{
  "experts_per_token": 6,
  "vocab_size": 14453,
  "train_tokens": 1075000000
}
Below are experts of layer 2 (counted from 0) of a mixture-of-experts language model. Rows are named router (the router's row for the expert), up (a neuron's input weights, with its number) and show model dimensions 64-127. Each number is 500 + 25 x the weight over its row's rms, rounded and kept within 0 to 999. Numbers have three digits each.
After each expert's rows: "mostly gets" lists some tokens that are sent to it at least half of the time; "comes after" lists some tokens at least twice as common just before its tokens as in all text. This comes from a sample of Wikipedia text that the model never trained on. Tokens count by the router's weight.

# expert 64
router:521421497517506558510501483505462470451486439477536529511487527522495533523472459503496488503528525479509512512505529543471508505539474503503507496515518507524519533472530499477500554511519522
up1:533508510473523482499525504534534478511523479505489471513529513493470440517516500456506507477482524509515494546504502490509525489514527523476501515537498485511505453481496479505484441505493478
up2:539492519493499519536481472472506459515500499513511515479531504515518514495486538463503531493444444450525518496491487500501474479472514518504506475447518461513495509516485503525537514496492512
up3:515543502473557467514500529528499471531487493502515470469522504565460514469477514503527503541537515480519496473491513496473530484520498468518513501516544485493479507500473468504497493502485508
up4:489510517506496475505529472522518519506507506543480472437524470490502479534504522488497499468478511505523477524487466513489499527511515481478527472514497473500468520492519475538514499505509481
up5:502472489491478495515499509511530458494561568537476481501494458511465495509505500480501465545499488504474460502488517549508516483493465525466546551484497503488524518541496484497530496462484495
up6:494455513448498468519519429504481535517495489464520513508517533465496476500520494491489481488507529503476522470477513495493511529496493498492452489477480447479496504537478476492498497520519537
up7:451499509492559510506505430488523515501505508551529486502475486488450492494493519521488495504522510490477481510471515501475497472503558500509481529509502497516488503493493506508501516522532500
up8:543515502482478466492482485475480510522464474487539503476498522528486490495507525488492469506519515509499505531503483497474541535517529496465515533510478527474488501500492507500505509514526502
up9:512495523515498545487483533539512501510461489488481492496498525493527474472483551480486492536551441505533503522499518522485543503482484514465448498503498512481553503510501475534528458517538506
up10:508469486503510530482491464482511494495493490457504443486496443464528504470516516516503529508476540508478518458530509527504529507476507491502453514498488511478532494508559499516462515504535490
up11:504490487510492553517496540459516477501532488502496476502518547547525477475505534541491482482515534517506523505481506471477517552482485520499545452529488459458503514503527475514525520524561459
up12:541534479525521524490467499460491533479526536539487503519506545506513469474517486505477504474495470545439531474439498482509546469458484523463523502493531484468507480488536483511466493496515533
up13:512475475495526473573505495530503494462500457481490476512499504549514491519502508485493467476482503486508482508476476487483561473494489562512537436458484506477465498536529501528502477541525445
up14:542512472502487503509482510542470473486535521478502503507474478484500469445500501524490482480522459530504506454469518561502487501516476521460533530511490534511487516581492481485534485467492493
mostly gets: " very", " more", " too", " later", ")===", " Carl"
comes after: "\n", ")", " ", " from", "°", " he"

# expert 42
router:529477477494488529499521506507452475432497472462504521486502524501489549496467480515512492505528502443519522479510550518491493496541492510528491496515520529503497539459540525478501539488520516
up1:535499519482517520499508489514523471501515457481459494518501493465461463529489518473487495473449494540507471518486498520504497462495502518481485510493492486474526497488475456534498479523503503
up2:524494471524530476522464523491517470523512470507482500500529507494492516514490508464499485500430448476483554492508511533495490497482529513517504505462504459514482533509502566527535483502537520
up3:498537506472526480496493524511491497509518520526515485501496535535467520489484528503529471520543474505476496479484468500439513459503470483504520505518513481486483501518471460540537530520512524
up4:524556519488518465496558495529519487503509521516470486495489476492495468517508517479492503461524530487515514546487464514495469520533496481487511438507473454488475524477533487494475476453517470
up5:522483473507502472519547515493499446516556529493493513485500475528482494486507530491514517545524504497460501506491491540493516466511479531488506518497486506548515525521485499490536462461505501
up6:526457518483513485503477461502485556510506490482509500527506533433512454499510504503518457499527492497460522508478511506488541535517476509472472514486469453514492482555466499498496479539525529
up7:443467518482567549500498474480497528505527501532526482507505510510444502479484503511483460504554495499481499496469521478484500486529520487476535491531496495478516490487514511507537488496552497
up8:562496494475503475494535508426507508503508471508509497472504535485484474511495513474489454491550508503497523530468506510470533496476526480496505497506483500488500494494499499481473532516481487
up9:484496509534537494474482472515475530496516488488495510512489504502528500475502540473478495513499448498527517476465508491466538478474489525485468483498490507493503501519520472511502492510554510
up10:487514477506517500495517466514516479504555540503504475478492494441500509472530476505482540518502540513458527485553497538493507509473511476508470474521502492467508542503519521508490545504483491
up11:495496488500507557538547512473526505494528513500467464503499525544497482478508554541485475462554531490492532526487528444490497534509464538513481495536482463469494496489552473504521502523543466
up12:531527465509523548507490493475514531480501516523516500507524529563486476500521500521506520511483478520455548496454492497523516467491493478478516498504501496470500492506568475517485517518540551
up13:480475485528503464590518484547495492479521472450481513510509512551469516517493535461472481471483486485539512512499492469498536451498498530488541425464534525481471477520547499509523511543512490
up14:535519497512459526525544445519459479486571520485493536498455494466498449476498494511476456491547482509465541499491548534493495513514470494484475490522485509513490507568497471477496472457513494
mostly gets: " 2019", " 2007", " Ar", " 2001", " 2026", " 2013"
comes after: " |", "|", ".", "–", " (", " in"

# expert 138
router:526489502513508529509514481517488484455492494468481514480470510533505557491486455522509484500555501462516534526532533538483492473543495509528517480500516550514527519449550524457474518481479499
up0:495509523488544506508511539518478481550493480491488504472526513513481515472517507424472508573483490487520459517509497527503523448487486531453509493518483493502530483474451499518507515454508493
up1:515495538506532482500488497514525465495513497487492461520505514486446476538515490476479507500467499513553488522536526527489486508505481515477504462516489507495507491490490487514475470515516475
up2:510519502514516492550506515488506471515527499523519527477513498500483496541482523478520509543481449482508518470527494496509475524493524526506517464468542487492506525492532500539542518509503515
up3:531538516481495495489519494505466510495502492535500472500502535532476502485475486501518475499515513494485520477442499501426508477505503470523488492520522494478478478492487467539515508519510494
up4:510522514493504459519553468494509491483535519556493497485508469531530464511483555479483499463516496514529502505499451520484459535494502495486505476494494468486495492494526454497490448509511479
up5:546472523519495529503488497496504444522534510490458486470508477508480479505517514527518521540528511520479494479495493495535537481462463502470457532471512508484504512526511493493545472484482472
up6:502475505452534509550527479493492578527491472490506485524501508455533454477498515496490501494529491497491496481481516519484530493502495514488458490472475466500501457549516471503502458556514516
up7:474504507496545527511518477504519488505507487500521467495490511517473490504492536524501463504503533523451502475493511493533508510492516492473475508508491479477515508495486501517506485487568507
up8:541533496456507480500510530462496494504485484503514523470516528536477495523511502463489465496552508480506487501480539501473495505500554500514512515513483480474472492497534513488504522512510501
up9:506520511515538511490496524505478518476522488520492483494485505522543500465500542491461486511528444481510506483492544475455548466510478513480484473507508531500493473516511495498503502492541506
up10:520468473493538498491483447476467517530487527484534464463498488494489510483516485524514540532496499510533515491532504536556498513508480492513497467509520481466534481525565487503478531485510451
up11:495539511518536538483538531468542482500548491496493463520521504565502447486492572512498484451540537520482502479478530430499510517472475506507514488539477451479486506500521468492525503510528454
up12:537540472517519493505463473463474551479511510533500496500506509504515428505514517507491524534507472532440535510437512478524526458465454494478536497526521486483489521508543500497480475496533553
up13:517483500509541452564496466534516503493491483476504524494524501535498502499503527526463482485487510491519506536497519479484537455510582554490520448480531500476457465517518485528521531519540488
mostly gets: "\",", ",\"", " real", "\"", " Bad", " Circuit"
comes after: "|", " the", " of", " However", "==", " a"

# expert 113
router:481480470495536483507513495498482534500510497516527466514523478475489499542552462487500474506520537485521532483507484497554497483533509522489464483499493498482493523451501497519498488477525483
up1:501494511474524488489495477503556489490528487505460469509493477456476458524508510455466498455446483504501479499484504513537517514499509500471495494534506473504521491477479471512488500502480500
up2:542495504486518533537465454456505453541506474503466468509535475467491476521502520474515523536452458471480555509494522533522467504494514521554479482466512458492479518506507496529520518479479504
up3:482527504488540465519517550506501485500504496520478491489509540566468529497478508493534512533542474489484486486493493490469480469505501482524524480529515458495477510502495473525497501519508519
up4:473529527474516487490558491502498515520500504517524488476532502480526471523501532469493506464493522494493500519500489544502479542519467474484528464495495456487462514505518463510500466466504486
up5:491478470505489494505481519490505467521524516533488476496482486514468529522504530469464465532502513486486493490501478513488550464500472519474558535488507513499524524539462478489533482493493491
up6:492490533454511477522510477500516537517482493504458499512513502467533467490495528481497507516524506493460507473451533519483499514483468524465475513486488488498486485555451477494486473541515523
up7:447520515493551521498476455511506458499539495572522480518504475502450478506492522525503477497515509499470477514464514494500505479508545488486484527481507478515495499489516497500498510519543511
up8:501551517460520506529541509470494508511503492522496513476525508503475518516508541518469452503507507499503497519471515503456516517508556487452515504531480521487478466497502492501513534514541467
up9:512488504514503512482477501520496543496465490486473506532484533477525461492504545476483511522535443496504501490485518473488507458493472492464489467482451512481505503497500487523503500479524532
up10:529472476483556519478463449509523515517512515483564464466489486455493494489523497508527547518508509516503519465521510518527528502505464483510509485527502495484496520520522497528474507487502434
up11:512497483514502518510516515483523487500532518521498444464483516525474505466504549509509534473529542502491506486461545479472500531480505506525509496525477463477539500498525477491546527523533446
up12:570537484502493521500453501481489544497511534532524441443510507531489467488525496511482501512524488511441545492432539501497486470489467501492497508497509490476500501493553491500502461497499542
up13:499497514512507497557521497521503477492485481457485474505486507529476519489492511486497492438476479512497492494457489495463535481498514536506538461461468503465483478566510504516505496519519495
up14:539475488537479482527519440518469511489523506441491497492478474440513465460503506534471465484513481501522519485480542561488495529516492487478528455476499514450486538545470472480517462461501501
mostly gets: " whose", " with", "'.", "};"
comes after: "\n", ".", ")", " =", "\"", "\n "

# expert 5
router:486501517529538498493523485503495528502511513518491509523517511491464497510542460492492473471507514475506543448494526486494500524564504556481461509440514488462491514489495478513512495465509485
up0:510484546516517499491465489512530485487476475486480494500550490495466523500541494432447487488510484484502467512514483468521489468479501511472473465473503502461498459495522504496499492445517520
up1:523513525509506496515481527520520493509534471483436488521516532516461457515515500482491505489480483519525479519494510506507489483499502505473500508489506483475517522477495484527482491507480494
up2:490483508503502501509494509477485437517514474511512502489503512495518533514504503448505502482452468484500548507520465477489470520501498521506529485436503499462496520512487516531498467504533510
up3:484533500450515437522505491503475471518501514512515496503485469554470522494501500524542498551527507490512500485469511493484565488509533487494509497479530459487475507513451479518497501496470514
up4:466511517482548492484545485494490518492533526524525490500521463460497446531507537496513515495507526489495494511502502523515475545516498471476504480486478467469482518489509477516478470450489480
up5:490479501482458494516526490458517501518565547511496495480479488496487504508498517479494513513499501493449484476497536515504527462509472527506516548487510503490518513540471470487541488476512510
up6:513497527466519453552492476500469539496509504488498490523496499443535450481515491505492479500509504493500513463437520485496523529498489514499460488509472449487490500546496489493491470526545524
up7:428505504494546516504508431500515538511515484536537487481494479502452500492487530485477510487525516488490485512450504501501504474507521494493490511498500478513494491495476489502498516520530496
up8:538519505433519529491549471483470510513487478520522478495494503510500453486492549497490441528526487511513490527479537497521536519494501500467478507479474466461505502509505486493518524515532460
up9:528505526508491474510498507558472506494459499511491485526476503514536452488506535464479491504523461497525502496459481465467468472492512520457475470504476519501480506494526490509498489494524506
up10:469511476459544520511555453498544523512515527508516442474492431497469489497521543530482513533498477505514517459505487548492496541489487498500487485495487462489501504523620491540439515510500503
up11:495482485514500530468525525492511527491507509510513489521491529558485462461507535474517484493512531503515508516463542451464503531489507502521530468480486448492512508504507483501531514507569463
up12:513531456515457520492495493468496525485516544529525487515512503515467466521527493532493494505506484516438542494428478470518480497477474493482510495507491493490458503504522488480490464527532544
up13:508486489509532471584512498567505452486488489483514515477479515527475528468493524528486489479512496503523496517459481471489546470492531547496506489485450500481479482554534509499556503513501486
mostly gets: "18", " -", "48", ".;"
comes after: ".", " =", ")", " 1", "\n ", " well"

# expert 95
router:545462482476511528514492504499458494449487464468499528506509555518470535486503468518501488474532502460513530486502565517478508499539477486526491463498528533505481518456541525467466531491505541
up0:523493504466515491488474489570467536525516473493524473471531487502479505509550495497504517507504480494516463537494490546494493488481477548449504463469481474463538482501487488474486470483476508
up1:528532515510532466496481504531554468486493486490462487509490539494454476511515504482466504455469498508544493507526499504521502490501511522449501504517499475503518470476495488522489470501483499
up2:527512500481503546536450491487524508529507475551487497501506472493469493511511535439502499519444449470477542508518467504495470513505514524515493512474519498505469508525507512503517484485484527
up3:485527472486548464529492481496484468507495504531497464472504522535447528466482499487512484535534501489487481475488535485457521472516504487537494476533502492489448494498498460532525488502505511
up4:497513504516518468503537468501488483497529545520491490480488478509501475544502527468508503485495496511503517494497468545509464517510481526487505461508478488471478515508501471506485452480533476
up5:540460488523503487530507509503485491510517549498476475491465474498482495502507513464501501544495489511481506497493481529527537454516478535496531553516519510516530530530481485514548480497501475
up6:506469492449507519506535467479498545513487486499488517530520505476502468480503535488496488509513516501439516484466524480470500483497483488457479501474486472513491481559451475485459434548507522
up7:451509492485549493495495461499522492512533497507497466505511471527437470497466523519500471475512508506472508506450505509523519468485516485472496532467484495499486473498510488498533512501528508
up8:516529497482529490510537532455509492523496476480519494455479514492472483481508496489516471512524491514524507502511497525492516519505549513506512553486483497504485514510511505497479527545538499
up9:489534474522544509508483501531484509486507495518489483485502506510541460485498536488468480544528427493503489490479503479485495488492499525481455467527490510483513495498488484503509482522547500
up10:526468517485557488528517423508512504504513547473533459462495508472500500465531482497478516513475492473526548431538505546545511517514486501509480491523506493438481491511545495514466521524516486
up11:514506500508533485526529519469511501504546500521521477501511525528489466481495557494496489477556522493484514501456531466488506524456480512494501503498464465484502485510513462501536506541516474
up12:544521458502486495487466492482522518498499525517533500503514511517500487496521490526478509508497452545461540490408515463510515477466459486507516507526504489489475519503550482510483482513511540
up13:513515498507498438530521491521494520514532461475487492497523508526499548505508554515486475472495491492531481518479478486514541492493522543503502484461497501506479487530501498504517504512516467
mostly gets: " flag", " —;", "With", " Add", " Next", " replacement"
comes after: " |", " ", " —;", " one", " 0", "–"

# expert 88
router:539462488503510527496470499485488522441480480501497507487496522500482553525485453536497476513508508473513518468525524542519478510535466489513506479491524531504509539466544524469510518488504539
up0:528498473477553474501472517501482516498506450497497502487551448492492499495538516490497499516521474485553446488483499541531485471462475520482495470502483468471531482488475493513505461487497504
up1:503495488476493462484513488536516527479521483482471468505521511520453489512516504468481489475481505499519490497518459527530498481470525520474451481497500461499505479481488484540501499501498484
up2:511545461500532516522497473488493464501497464544491502503496524487525554512491509497518504516494466477504536512497480520501479507485535527501511507457488466497507543513509481516515474512485488
up3:498560530475551478509499484503495462491491528531490452436501543543448538490481529523548502516525507463474507470488531487458491485495515492525475520543545490457481524514497464550499493472518521
up4:508521517491505489496536460501522484501513523532505493463521493541515487516516532503517508443511534464492516499515493527488482560538501486495512460496455459485478498490520454507504476460547470
up5:526522482497475498518497502514472462520535542510470479495472480498479510484516515488518484546506513490485511500505511528522506458513461507478540521520487511504520525541507499509571498470464504
up6:517454504475483468517499457514468541517503486485525514500524554381501492488513515519482461487513525498480537505460484512472512506508484497458487495513470481485500527533459483508502496519538527
up7:444486512479547480499506437506513507500510495522509491485475471509450494505490532524485466493513516499461489493467477468501496487507518480476500512468499489481505476495500503506493477498520521
up8:513508506472485468501503505479495511519486490494515504494501523496497485517509543488475441496523511496519506518484522499481504552500535465465506515520473520484487502498511509484498542554512476
up9:491525500504537498504484508508459514482515492513485494504502523525529495465508543454463513514541438502517509524479527493454507487505493534472486480504475519503521486487516479517502501504549508
up10:500459492501523531494510477470499494501504542476511462484471469467492490476530466500510550524496524497499535495537485535530511491494472509513490495488496478459534512500546487546495518536496474
up11:500503470515522525538505541485538505500497493501511456508486538548526491480520537479503457480514534522498511523501517476504527542487479500497513473530478477504499512507523492501514535523537473
up12:536497478511500497496462511474480559489497510540527517489537528501507463501519497493490531469513480527426550512443501459515489462463453491483493478531509476463479490496557475502479488496515551
up13:521506513510523463558519486507499506472507475497503516482519504514524537494486523431455491450491512483516514529466475514477537471504503535499534466488520521459495466563522497521503513506516489
mostly gets: " Som", " titled", " respectively", " did", " independent", " Design"
comes after: "\n", " ", ".", "-", "th", "1"

# expert 22
router:546470481515491517498507518516467491452486468465549538503495504504495533490481467517500491484526517451531529481538518524493490508552494507525505520531524521497508531457542542471496526497478510
up0:488495522492514498492459490514506497506505472471506478480526462514501499494527543463491512521522512479523438473481494524540529474473483507451496486499495488475500464503461489502502488479475534
up1:530513520525523471521455522518509501487533490483437478524518499527464472512514501459480508478454491509526481506499501501520511483485484515468505462515480488508515474495509479527471490533489510
up2:508514495510531559556498500497518425532570510512537509508498505503484515517503528477511484518471461475477530513492478496492471525464531499485486512474506488512512520499520514538504503524496511
up3:481540500480544476525519530504513484501499512531539474495473471545469510513478510510514530543551507459525489494498524475465505481508498496512480510533531490512470510501513458517493518474486507
up4:488503511502558448491544514481487498493513519520507501474540490476498458502518552487486520481508489493531496511498485532509482515508507496470532432502481465488474515493530477502480477468521477
up5:537478500508533493524516506504504476509533550510462489474525483493466491508514514488502504530495493494480488510488508523525500457504494538511493510517515500508515505528477488504496463443520489
up6:520445508475502475532539438491486553497472527506493490528521528454510449497511519482506470495502515483468522488436505481475521517477471501484447479479479483499498505545488492520466478546531528
up7:435484526517534513515490461493519518495515472585526485497491480514423515489488522507469509478520504489468462506505508474491521481512528524490483524493501481481507476498511495486495481498534510
up8:543520525473521482487529522448522479530496468518510494463513519500498502495509523471491491489528488508506478511486486531500512524498527493501513497504458507487478487499520514482492515544522463
up9:521552528529497501500480499513491471513497506497524491501499512500523466477511527482452513532549406490511503492490505512493509473486495514470490490516495513495516498490520482526498511496559485
up10:552489491468528490506494461490524491520498482482529438441503488500505503497525498508495575529494519517496493478515508535512539492473512487512497462482482488475495505528564495508479524504508484
up11:519501486508521531511518506483506483508520488524487460486489516542491502473509531508481490470541504510545501505452534446494522529484475526515533464522493464446503509500524479498542500508522492
up12:565574457533502534498460498475494540479505513529522490480523507488515449480528521524480490495497466546447566493455507490505526456490439484484494505502531509479485497499540501530476458505530537
up13:499492496513529468536488488530503459494512468461511511506512530520485514494496522498488480452468497489499500526480505488469524485500545536489532478459518511470508486519501499512510493526532489
mostly gets: " $\\", "',", ".),", " ~", ").", " mis"
comes after: " |", ")", " 6", " 1", " 2", "s"

# expert 54
router:550469482483489523492499512509469486428491461456505522481489519490497537520469485507514478499508510466497518488520519542514490479552491495521520495501513539501500550477544526451470535488494522
up0:519469455480522491481495491541505519510496468481500541489545480477482501467521503451488507533500494485523467484508478532510504477463490510444517493498459508495531463490485498495493507466492489
up1:524488502496529473490487511526543473487495481474462493542498525471443457523496501455481492443462500503529477525506466482515505521491544521445451484484520487492515498485464493517460472518489474
up2:501489512532528484544487516502492458532520513505490523504540476488506512511497500403488518495457471454495536520501478474513461504527547536503492511472517485502491500498495509509506475493505511
up3:513524503502543481506466518471509504513501485512504492479495518524481522488477539514516485526523475518478488488470495485451488465545486456526502511527487482467479479513492454526515503502512519
up4:460533525481504481496538483509481482524511519525519492481500452503519459532517540502515491469472539514508483498523488543511488531523497493463512478492510432472492515500523464514496472472519470
up5:531540459518472491520510503500494458512528576510466500441498508505436514525505507495488519507502480549474488504526481545521534473496497509471519510500478523518511525530469501499538495476501489
up6:520487509464483500488511484480512514508472475473488492510512515462523412503520507497485501466528488509451523467480528473481546530512520499463457465492474444502524479554501484480516459570527515
up7:459507546511555539504483469498500494499530503559516466493478440520453495503480550526525463498509513493461479500480484490514492465509486497483498502489506497513489471488479499519498495521530478
up8:547532519460523490515520500464487494530509483470500491472515491514477501525483554463501472485513494493476481506494488481471505524480533542482485489505466530499505494509520503487501523535523508
up9:477495513523509525498467507530483524480499492523499487502500500513526453475507550473472496519536433487506506502442521475472540455496483510484466468510483530500529506484511487522508496486569498
up10:522448470486528512474516421487487505500486509500514435484481462464515484490523494509487549505489526493505509518537484513495540505492512506515452446522456489498503515520544504517482515507502457
up11:516530494490505530530546531498510478488517507531511483504500537560512498467516538535485511492510543512501518518448528465502514522488484500510491507520493471436490509479540481504533504498548465
up12:533507490523511504499461474485494517469487532536511488504530525495504473507517497513510518503480484519441522463427482480510485456442462497483510487510488492488499503494514463473481497540530535
up13:482481465530551462572524483527491487471566467487479507472509503549505518484509515516453455477510511488536518503484484467511552494505534542503520438463489480462456461533500500524549514543556491
mostly gets: " returned", " •;", " return", " Inc", " mer", " retired"
comes after: " ", " |", "%", "-", "°", ";"

# expert 71
router:528491498517489507511493491470470500441515458508530514484498519471484516517512466513510484507524498470514503487533542520478483458505453487527500498478538553513487533472556537481476547481491507
up1:536500555510519475503494500529531507484505462477457465510507495480462488525505510487460517473462499514530459521505517510518489491474558508486491509522502497494511457471469479524463521543508490
up2:493483497505518508503474472502524472521491527518461515487503500516507570541486519425499486523487457455503561487503505520495458531501509506532488504500529483503469530531497505523509510494507505
up3:471526501478532464536501515508497482504491488534488488470510544544469553493481491517522484534510517485498492433494517468452510510513506454515493542524515486482491505489516455537530522516498516
up4:483498499518526486498531497492468487501516529509485503482524489489506497491517511533495507472516528466503528493463476556506496539495510467491502479498461474497469523520491484519486492486501445
up5:503467492492514482506499509485502461538533530504492507482516479532450478497506501516534505505516470532483485489507509569522512476499479552480502532513501502519539541545450490507513497497523497
up6:486507512493503495528494453483485559517473478474492480540532520471518445479494526472526466497515518488475531468462516505483543511473486507476459497468509461480509496558484469489520458546516525
up7:445497498484551516502510486514529510504500512544528504479465510536448501469479526477488495491528493491456488513478497483487493478496552499494500519522460478473493483512517486512535469504572497
up8:535548506485480473497547504484524529538510513512488479481530517536525475537518547505470466493520517468460504477503511535495544508500507504488494520509494537501514500490478510498479542515524503
up9:519541467550553457504491479533485503500466504523487490498489545551528485480504532496475488529570456487514488515503523516493496467514485511501452504539501529471503477489527477517502497512526522
up10:514439479528535509500502485457489505519487512485527501487503494480503508474537496506500538525510528503485516463531503535500521560477493493492482505469504497490506514509503500519481531504519489
up11:489501497501518517518533539487518500494543487517485449502495549556493497479505550497482504449537534504517476518472537447487508534482480511512487494532471468456501486511523482497524504510555485
up12:544532507544508516495483460497468532501542519546508498485500526515492448470536502511490515479495499501443533520471507478511515493472480503506476493525506500485492520502564479488512497501514543
up13:491464496523514462585497511521476508482526484458496506500495485498501511494485517508465477500494490498494486530482495486485517499500496526479515440461515496492472480515525506525525509537525513
up14:517504473518487532531514474533489459483519530499522487493453523474512414480492504530500499476513490498493517514490539564467492506494495514476487492499509530494485531547503500485528473460513499
mostly gets: " National", " All", " Some", " Hy", " Sy", " Ex"
comes after: " |", "|", " \"", " The", " List", " F"

# expert 155
router:521449468493502536504514499506472507453503459467504494484494504519487536497475474537511461501522506477539513484513529514493492488524457479534510467498538517530513550478532540475464563460490520
up0:476494496516522499492480507507487510520485455497519489480546457505465495474535514483513507549516473477528463519498487534523499522456515530434498488495501507517534429494445488488525480492478485
up1:512512515486546484470467480492544485497513482492480434490518547485466471538517492485472504452471503506550447525500512518525490505506496496503499512516483486525506476485482478516493504513507471
up2:511488487511526500506497482461542482526498484495500473526508495472483507516488525480469491515450429510529520508463496512514469493486496519529470465448514469523480483520521529530529494488514510
up3:485518486488568481546495521498516473502511515523527493461528508539467512501483537531489432535559493492537487458493492482480507491514531505519469514534544493477485513517507480517500507516492514
up4:494550503489503480501540475515489523505506536524537484489486472540552451528518527486501502455487510469494496518482501536501487513527506479488509454483464415473483513479532472519486484477532468
up5:524464481487528451513495515511503445532552546515504507486498502532452504494523543513510500553502480528459477495537511537515499461513488534486516523531508505505529506553485479488565489480499507
up6:523473495462491519560513476507443527507483496503489438519505505459526437481501508533508527489524525500508498452454516525489535512492501519474471493486488468511516495524473476508498494518530507
up7:452512496467537515509473478475519456506519508507554491490485469511450499484503522533497493510505483505494477512482501478508475484521552500493531519489489479502471494489481466504525502493564510
up8:503511511458546491513512512462498524500509494496507474483507528524519483514494536515502467511513507475470508521486549519491528508520549514514478538503496513520482502505508514480491517515547488
up9:501491509510513502489482492539496524489485501521468494501491528503550504466495553489474510510533434490507508484484506496450520487489487503475460463509489510486528484511519472503492486479564503
up10:530461450468501492510500464490512488501521508492504431484485434464511496475514493513510499558465526525522531467537500534530496494459497482517496481500501461505528509539554484534443510517534480
up11:534518491513516488537514505479510542484537520510491452493526499553496476487526522523516507486504548513526529493493511490489512547502506515496510498529457420476541514513531473502531517513532463
up12:536505472527501528496469496506503523485521535534494491492527525516473460493516494503505521504495473534475549481439496485507501488463447483497492471507523508494464503490510480484500490516517539
up13:494488498492552486547496500518508502479521472470485482516513492548503520476490544517475465449498486492507476532491513495486516501464504508508495446449503510476496493577541505517515522550536499
mostly gets: " long", " million", " 500", " off", " modern", "000"
comes after: ",", " in", "–", "18", " (", "/"

# expert 96
router:543459519522476553509511483502474469450478483489516506481500514488503543500487477529518456494541524470519536463515519536514516480533501503523495502496536556479488540480550511468490530499511518
up1:523525531490524507494497499529537513485509493500495455554501515495457450520502492500471513498510502540496464500489497502531513491502518538479486499536502427503520453474499449503486505508481491
up2:512493523512525488531459485484516487510511495503504497478516477482509490536492519466497462500483473452520535521530500540505472524495520508515511485437536488499498490510494511523527492496505502
up3:498522490451531483512522518497491505519468542544471466479533530551496553481487497507500526509524489492502471496487499472486557482498468511500539515521525475486477509517483419512504497495517495
up4:484519504506519477504540464516487506513511526520494489488523448496505439530521532477501529460494518498495495507487477555503474540538488466459508430490474459474467503495510460509473478473522478
up5:518486494498518482518519506502495464535543530520461501493468484531448514487511506492506482539499498492482480495494503541495499465492479528483521520498508502503524528550485489491544493455501492
up6:508484520455506498536544460487509523536484509510543500512502495454520461477524512492489501495510523482463556493467519498511529503489496524492477499480487456474502495537509481481513503549517508
up7:447481532490571526519497420484533508518526481521523481504504452529453474502480536502476491494523496517480459492473516504491504464477524496491513506523479476499483463511522501501539491507527487
up8:529536516493520456516545523470506522513505472514516482438536499519476486504514546505453476483526519484500512510494536509512545530498553503506515518528470517493456519501547511491488499542486504
up9:496499495530531504529485487506492531487503504518486512512501486529505486473504563487456498537525456482523494513444551509464546464490478543496452469487503513466489513482525480511510503487530494
up10:512466485510556498493513454488475507530502549503514445451483501483529511513521490532474559487498529525492524500529503518511499517484466515495499497528500504485498515509554501518486518474491456
up11:520524499480501529549533517509516503504527502505492464513505508552492472474505522533495485490531533516536494493452524458462533551495464513510514534541470472474500500532524466497519531528528487
up12:528533472528507518499489483454508537487523529560494464488505528529528465488511513497473527483524492518440549519429510455493491456465472470493499506520523483492465479497548481504481479524538530
up13:494518492506542473536511494540520462466526469484487504489508528520500524493495529508487467467496497481535501526490491493456522488489519556483539463459492483481482485574520495510491525560516497
up14:489537492516482488523527490565472462481516523508483521491476478448510457495501507507475472504488506486520491468470527492508496502518464528478519518522497519524512561569511491497509485467510494
mostly gets: " Ch", " E", " En", "Ch", "ach", " Ev"
comes after: " |", " (", ":", ";", "′", " E"